config = dict(
    n_layer=14,
    d_shared_expert=0,
    router_score='softmax',
    balance_loss=0.0174,
    balance_bias=False,
    router_bias=True,
    init_std_router=0.0102,
    vocab_size=8192,
    norm_eps=1e-06,
    tie_embeddings=True,
    beta1=0.9,
    grad_clip=1.0,
    batch_tokens=131072,
    train_tokens=569200000,
    dataset='wikipedia_en',
)
Below are experts of layer 8 (counted from 0) of a mixture-of-experts language model. Rows are named down (a neuron's output weights, with its number) and show model dimensions 0-127. Each number is 500 + 25 x the weight over its row's rms, rounded and kept within 0 to 999. Numbers have three digits each.
Before each expert's rows: a language model's description of what the expert responds to. This comes from a sample of Wikipedia text that the model never trained on.

# expert 14
It responds to: Word-final suffix pieces. Closing subword pieces completing a word, such as -out, -over, -ion, -ability, -ute, in Layout, Transmission, Hangover, because.
down3:519474488494498513518503519513486467492460498509511501505493504525491534540454482470479509533499549513491527540490503521462521496524535456420517468496512493483499478473504499457555514497467507508504525510502476478480522499521511484488502478534556475491502481531464482506555490512518492497460462476475515543504502470500485490484519460479473515516483497533457515508475530539560468485482

# expert 37
It responds to: Media work nouns. Nouns naming creative works and products, such as film, album, song, episode, series, version, often in release descriptions.
down3:492474506534471524470543494500515496527448498521498464498499471462513538535536537513503463508478519450463507514497502485486492488491507483548503524514492504473484473505453482483552536526524493504468481477534505513491490519542500521533466514485527479463469436499495511492480478524514524538523508476544505508514513487481520521500487458486500534422467516504495490523494521520516485548502

# expert 5
It responds to: Line breaks, negating prefixes. Line breaks ending list items or paragraphs, especially before a dash-led entry, plus word-initial prefixes like non, self, anti, semi.
down0:464464462494539481479494512505511492521459555519523536481526456546529518499484505515541507513499477495449510540485487549527518534473468478508488503528495520491478456497507494489498517507482564496504539501520489483500540533502488494495487453483476479466499518475503520530498530489485554498486507484505462508476504506545531504531507505463476483431502465503495463476533476503515529508488

# expert 54
It responds to: Initial capitals of foreign names. First capital letter of Indian, Japanese, Chinese or Arabic names, such as K(esariya), R(amūnas), Ts, Bh, Yam.
down0:497518527524451499485539549495519462517511493526490469489460495513510490520511508470544528492520515488507439437491534484532513479535529501490501473495483493519532456465509528513430487516456477503475495529465493473507508448499522529488480505532505508530520488535497487469502527518511511496511477486532501504517490555494517493464506489433503508504516511537473458467514509493507519488527

# expert 25
It responds to: Biography education prose. Punctuation and function words in biographies about schooling and careers, such as University, graduated, professor, degree, died, and periods in A.B.
down0:516527518500519515551484522525554527466516447499500513527484451537477536523490531515536493492462475481496503492497533462463462549495540502529502486527526505507484467496517482505518501486531511511514471475526490504495490541510489487514501509511450546516453479538507463506472503496511501514515472501533502489509495554494461520512497500527485507489477531526481499445500578505470498520513

# expert 27
It responds to: Determiners before superlatives. Articles and possessives before a noun phrase, especially after "one of" or a preposition, such as the first, his birth, its.
down0:508532530496535452496526501521462489526512488485486483455499531444501480515469486551486487487506524520492466511509476459508528510456482470511512517467469446498496485509471547504466531521464504557512472477503513504509502485535455513485527507517544512478485517503465478510502523533478532518534453493516441508501534533502543504507526509483537510496494513524509468469512505473523510513474

# expert 53
It responds to: Capitalized word-start pieces. Opening fragments of capitalized names and terms after the or of, like Prin-ters, Day-tona, Viet-namese, Car-avan, Un, Del.
down0:489506507499508520504491515482505501455501457497519544543519532474475488519464488534549499497442512504519469487505499492514515518517503494466465427471473494476528510551486492473506474509508525491472485520491528532494507482507456504542453479523466481474568516496520513482515471496515466488499542484480500519506495482527463493528517480534541551516472491511493505475512482478502559482513

# expert 8
It responds to: Prepositions, colors, place adjectives. Function words such as to, in, of, a, commas and table pipes in running prose, plus color words like red and city or nationality names like Philadelphia, Japanese.
down0:539524524495500449475522492515473465481531452471465511509524499514511491478489530505516523480480480501510503524510491559460512496449497534538507477498519457491498533480507521512483528527518518541521499491504542529517438512517478510497455495502513471496527475518501509548543509470573517516478477530500511445501497485489482528499479548487463509501528484511528513492500520468462505482501

# expert 28
It responds to: Capital letter abbreviations. Capital letters inside acronyms, country codes and model names, such as LGBT, LTU, NLD, IB, FC, AQM-34R.
down0:500499490490486501494485534496446485525473520491482533508535535519475476503484456474501501503458491483486473460511536493551467499470504515513499549558478487489565485501499485456453523580486487494502481508519526470508539510499505466489520528468509496469486507469447464496516487524499460506518529514512517514500529475499520501467463521495461517511512501531491498453504508507495506451500

# expert 51
It responds to: Name and genus openings. First letters or early pieces of unusual proper names and genus names, often after a capital initial or hyphen, such as Ceriscoides, Roanoke.
down0:540519532498492514532476491493526469517505459459463504488494509507477513530508517503511468466466484497582495515521504497487477516475537503514504489489536451470498519548485532558523476503544471500502520459543513512500499488495485494484481495498499517545471532522480514527452466507512482507489501501526533507514462491506503479539521513493511497482447462513552478507524471538459494505466

# expert 6
It responds to: Infobox field names. Field names in infobox-style dash lists ending in a colon, such as Born, Genre, Website, Branch, plus See also and section headings.
down0:473515504505521518487451494489465473499515523502458537543493466519467496482535458468480531479475486538526500512502524479494485486474500452509508492469503478505526476532471513550516511511472531456459517470508500497497486489496482507480519466490503516532531532465530532496471502488537509498485522495538530472466518497487547512478544534551516504493463539514447514519488498488499562482494

# expert 30
It responds to: Infobox list dashes. Line-initial dashes beginning infobox fields such as Language:, Publisher:, Headquarters:, plus pipes in filmography tables and Cyrillic letters.
down3:526484483537498527511513459458495505497469500469489478514496503502501498473465528456460452489510501479456526424523536519502508461538509432511515462534513518503483481483467484530489478481527523475513445489542521500528472477510492521507475505548528489491465510480484497467486501460508486507482514497467487535510500483496494461460512535518512514493514500489497543529549519489519492502530

# expert 60
It responds to: Central European name pieces. Inner letters of German, Slavic, Turkish and Scandinavian surnames and places, such as Z-ł-otoryja, Gü-l-şah, Sch, Kr, ž.
down0:495476475503536543466471484518500513510520476528508492487431493524534483512489469523515519469507583410483509546483477517489479503470508523508511483493499478441511488465494487496501505514493495475548530510517533481486497520478512496481486539532483520514510527523505485488517498486481523503491504517466499502474509446546540490498511507511462504489485501556541466481500525477489488478506

# expert 42
It responds to: Place-name commas and bytes. Commas between a city and its state code, such as Nashville, TN, plus digits in dates and raw byte pieces of non-Latin script.
down3:508517487513521492546518502519475533539520493512482511488512540481493480511462476566486491545543503507498501483487531485486497501523503480469452486446529527502502529518534535497498538467520497528508463474547486493410488554478530517509509504500540499467470488521481450481517477487506500486482535507508486503497500511508504476496490514466496454489488470498522490482533491516463486545530

# expert 61
It responds to: Articles and sentence openers. Function words, mostly the, a, The, This, Another, opening noun phrases after prepositions or periods, also commas and table pipes.
down0:508487497457516493526462470511509498484490458486452470514505495459511503474544463460511517460535514542537516501575490484475472530519495507487507507521472494502524504538514499511490478477515504491475528512522504481514487520526530541492482525512453453480482511501525504462512472537489536501491513480456477528494467520488558550512526497528478502505517501484496449559487507469505516499512

# expert 62
It responds to: Syllable am and India. The word piece am inside words like calamity, examination, parameter, plus India, Tamil, Indian, and single digits in table cells and dates.
down0:510487499509555493498492510500478492499490508476485474475545505484476525515518528457542536500488512520496490521465498522481527511451516514497496518467487526471488542543485485494461529501474516464525518513529491544500474509529507469511488518500511463502534491461534520498479530547526489495473462478487471508487491490471536452502569463496510504442478509460526536487521530544507473530508

# expert 24
It responds to: South Asian and Arabic names. Middle pieces of South Asian, Arabic or Japanese names and places, such as Jang-ip-ur, Mahar-ash-tra, Abd, Hind, Naz.
down0:486506549523515469487527558532475471531501487491574488505490487472485515523489518464507487545475506480495477479500530512545495521491495471538527539558514498454514503474518490487526484503461524462501473478511515441523504487519518520515518517513503524455488507505484481488500480507505478510496511467453496494469491502508503544490487555554526458495493561494496498482511482478504530516489

# expert 21
It responds to: Titles and first names. Starts of quoted titles and first names in tables and credit lists, such as The in film titles, Tom, La, Chris.
down0:492538491453494511506525476485482496505484472479529502487531542501500494434500496489468512511511524472500510487537494534495506482515445504498541539503497434486519496429499499514496484481495452480550502509481512519474507471515495493481483511508513492545517504530541532492501477533448468505492484487450534519513513468471468478518478549496511525504489478464502491468525530450500518496537

# expert 0
It responds to: Table header and result words. Column headers and stat words in sports, election and results tables, such as Rank, Points, Player, Notes, the -ings of Rankings.
down0:487513536531463537460482516550530487497506514539470542503508498484510517504484487503498500500520544492505487532466497486488512457469512475508457458499465504472537477523495498462500524458460503517484433494554515514502462452486505492526500499525493502537512525503558511470484464473540512511489512527468500510500496478496486495483473501464487555542508511535543471520477480484498498496475

# expert 16
It responds to: Taxonomy name pieces. Latin scientific-name fragments and taxobox fields in species articles, such as idae, ensis, butleri, Genus, Synonyms, Binomial.
down0:484472475471493459504551493461479487436478507518493510546516495447499517485458540497506516486545490518518527493526512514466508488478528493514497510475514495474503494552521474490471504490467484530489553474540504525527474536476486469530488513537535499467505498513476506454511480483530474511531523474488506502489558468516490524505534519466491494457498523522444513475490503533499503494475

# expert 48
It responds to: Line breaks and headings. Line breaks before and after == section headings, heading equals signs, table divider rows, and opening quotes of song or episode titles.
down0:485499500552505502542472489478494539510476506482507520469475483526474494477514507507471527529460526503500525533436473541493491524504519513517452504495545476468472497494501514494514452504450479558468516512525546500520476499516469534517535476534485456526468483488532509516516538521503533469481494464495470491497509507522522483507467509468479500503535490471501530504491504528460459481461

# expert 20
It responds to: Category labels and list separators. Classifier nouns like type, class, Category, Part, Squadron, plus hyphens, pipes, semicolons and colons separating items in lists, infoboxes and tables.
down3:528536525481478508482512493484468522450496509473522526501484516502457543479445476486475490463506470516496479471499493475510516487544509491490526526493549523488492547496498493529490500534496496466509494486511521469515488471486528460527485457539456519504502475485491545516511525498548491471506521560449457519453543466542502497494458487514499507514489494552533511504495484500505516525501